Experts of a small language model: 132M parameters, a variant of Muon for the experts.
Below are experts of layer 6 (counted from 0) of a mixture-of-experts language model. Rows are named up (a neuron's input weights, with its number), down (a neuron's output weights, with its number) and show model dimensions 64-95. Each number is 500 + 50 x the weight over its row's rms, rounded and kept within 0 to 999. Numbers have three digits each.
Before each expert's rows: "raises" lists some tokens whose logits its average output raises strongly, later layers aside. This comes from a sample of Wikipedia text that the model never trained on.

# expert 4
raises: "eh", "ý", "oom", "eep", "ound", "ift"
up0:494445548529473409552423507391497529464503453471509536463564526494494523594462497523435436609477
down0:500424519504506565462467506543495457431531517457493499493466469448546548645421540547501539397567
up1:469440507515566444479559512549497488528403457564463610511494398462417430522399417512520556499488
down1:515500580440423433465478531468448544490448512438436567528506435445466490453493391519495509453551
up2:501490524569449453512482513508557535486507460411552497497410536471483488555526498550457562462540
down2:484542478458555460490453476519460583441409580495541430530555451498378498578417478489507549476575
up3:544451508565492483448473542502463496480453475471522517541566547483488458490469541441536520462450
down3:443552503521549524450556480469495459558359494473503523508514510576498584614457459511530495480506
up4:499458531491494529557494430533483470510558521523602543485566524538438515541456413535416453458529
down4:501546474452487468508526466440542373425565537452521440536555519463445472504477493492467593507574
up5:466374514552574502467543486458535485509526542521511395427526515615542509550550512499481533533374
down5:475542425603483467499466449486520463502487627512543523606514560460475455500521514519444517518517
up6:584537500531480474576455446350473475486516460529471429495444529433478490555526486495549537455524
down6:496506433559504618401481469524538476462553478477550620428587502522489472484532414531513518476431
up7:579546513407406487507471499442560526514466615481439453592480483443508461561488460475515438429464
down7:481467494454535480519562537454538472466467533457470469501578518434530502542398413604535586399471
up8:542540412549603465537505466520550456419486557455517494582468533558447587474439573496501558558531
down8:461497460502474490588430512455576554502459342543566541456563469519504542499383485564515494549498
up9:460518454502486474553423450583472529492539492536540594481490582452426385509589609502516457545483
down9:555459499441493553588445564480517514604590558526512412478533507398583474491484459548492480500502
up10:483501488653491509584509509500480469524528489501540505511515482515436598506492575476523414500495
down10:457404454480452448452513479539519474527470460511520499564490475525449494496479435547489564412519
up11:459507552542581540489499511499432422584501471461350527584479533447537429504456534535511542506500
down11:455451530547454586558554586443455545477498528540461573421539519523508459477526527372527471508493
up12:479504475554558508488545554496528533532518557450576446424454478551535524558514569526557557392588
down12:506487497514528554550531470419534489630498528503513451528519532506465443420513436520533537429429
up13:572452535445535547564428452481566403484484450451491501568471452473455491485546539510452506478528
down13:486507513564583469525504569434467522515464488542520500468533528563569546458470503518476593450460
up14:503489567487477474411561550460450483460463495472461518488560493567485415553461528564487500603526
down14:511476528510469487550513537562474492550477495439491488512522657453476621469577446438527543481523
up15:489492447525408552538531422599552565535579529486495478478460528509516427494453506464567497423586
down15:532570646539514527462465540535490539509437493440438405525464489455465541437577461482446560489521
up16:458449461508438542481589484491445522499519470492506510471595442525526522492595452493481446497585
down16:590646491503469378492424497473557434479575518465528511472522479430545422504552519537500487489470
up17:434464525496484484497523472541480549452554463426495477477418538574489498448502469456468493528485
down17:550412518493518455529466540534482528443441450515589487542412515465518404628508426614519496429530
up18:537509534450413430562469507494512445458480466533457447597461528513409511517601565497469465450478
down18:553446545451483548417467476467504548479490458537476473452574513497453583520490561531506538508421
up19:545488409436504481595474507591549453447601478407465580547460469581495432537515542521564393470547
down19:550382565578504491476455447477388578492514467524441549454468485481517549463438487533434509547488
up20:401481470514496432496507584570526539462495471533416488497587507513445416437466400571497496439455
down20:460524529480415502491526574477611489492606485515401461468519535515515454462467464495493457475408
up21:513537422545584479443513395528451493511521487447426404481473542456570421531525527490496531472639
down21:585528533476509475498566460418427548473484495526547556494527497487470411522439475450541491578560
up22:545544542486509536566483484492493465465558570570519478511496451501420498502502518535404457468540
down22:534568422471452506636458653525525509434442555510465501554434438431540599542446523620441549421434
up23:531440586426442531440438563437471501484495446426545493514572417509470431544554539435511522534598
down23:577510524550540461400503436509421423505521500490453544508492482532473510479573533592494517540529
up24:449506458521465454493389486488476419452542504521601479530500415524505441535551531526546447469457
down24:568528536463492486478528512498549445443473485457529449388460495528506454480500490402480526502551
up25:500534444514520484560459484555519517518496479509510479540420460587495598494546418496542485466561
down25:452454486528414524565513548434507529551383508529614501525405533555431501503490443469575490419496
up26:445520500467543428487501511532449530509443547513437466477397546519428474556506484496439529498581
down26:577555522457460548483504497432510483460602494513577595452485485372458469562613553481516481448387
up27:444428599563442579520445475510501545453488507488464529452544566495517618522538557448430464498463
down27:551427472502487483427492516423556433558538476529485460422489427520460550478488507505408540478491
up28:473471514462457513519600489538587516438512528469434406551498532497466489500606478491514568502570
down28:527472409376591455578592552482490533488486484460449513542521585497484419484502531479530429505508
up29:536476502418428588496492490494453484498530499463568544581525519524447496426557512425578526540524
down29:401435488431523460496506467579470505595541433509479544551536555467466586580473492534360451509474
up30:478477399536528452520468541564526506514472561504450457547574515507353494593584485486464480503543
down30:535464429545465540386553447393535484559566459522448526559519524424558457523512547570442494540472
up31:463530522464446445487607531461485510424506501602535444619466477539422487455580423458510558588571
down31:529548565435487472543564547499429518478527495547509471451499540459465581509610503429490470473453
up32:488483462483528551491455453538419549512406456537407518480549413499536501528541475477516490405470
down32:547474644497539506496379446494486502385527456477534459502535474469504592505462475431542474524443
up33:457512432487513500369445452543499475486488524547424373466479478540487468433509414472525453431552
down33:581620518481419513390521541447504615494488497483481506532498491397538587538419570411543448550600
up34:515465467471476474453446371486493481528425493402507471531472497481498525581547521472493434449527
down34:540442467517510453579393537569482508483438546456456437514539515528502442492528616440542528399463
up35:473452524464470534512542488560499543497592499563515497545561458558491419480490430452508484521468
down35:478533568417497560535622548465543502478503505494426582534576580504576493515490557520494470484514
up36:447496516517545513509455427407555500415430511500487399507577449511486460567462510591498435407460
down36:449549498451504462476434509347458447486499456548471603389491484565489496414462541466500508451533
up37:546472443409537453500407417574538548478462414510498408510462550595485535458564530533504507478425
down37:506515472476498508521498419422558481436472437484625524537487462422524482426481545569518485479427
up38:436470479503607501559450442526502513465504493474404534500571479438493458502475474539410529378460
down38:554531445541414522453502511437523491526442544522434480506579443489510409505476451499550497514444
up39:519416388558386417526504465537478453426435562489519579436459437489641498545478475486508555469485
down39:445423477513563665407527426441572592518486457409416559558562560531644479508492558538479452501475
up40:391558491493516473529546596530442559409514485482480496515481473565582466522500456540532494461490
down40:558514534444495510526540406492514471531481460462514448469396513525451531435444506486554505494447
up41:539512399551551497598468542457502468453512452493486588498463490398607476447521392475638379439409
down41:475585600419565432416537506494501547437474425499427568594540514418573490399468529553554523546549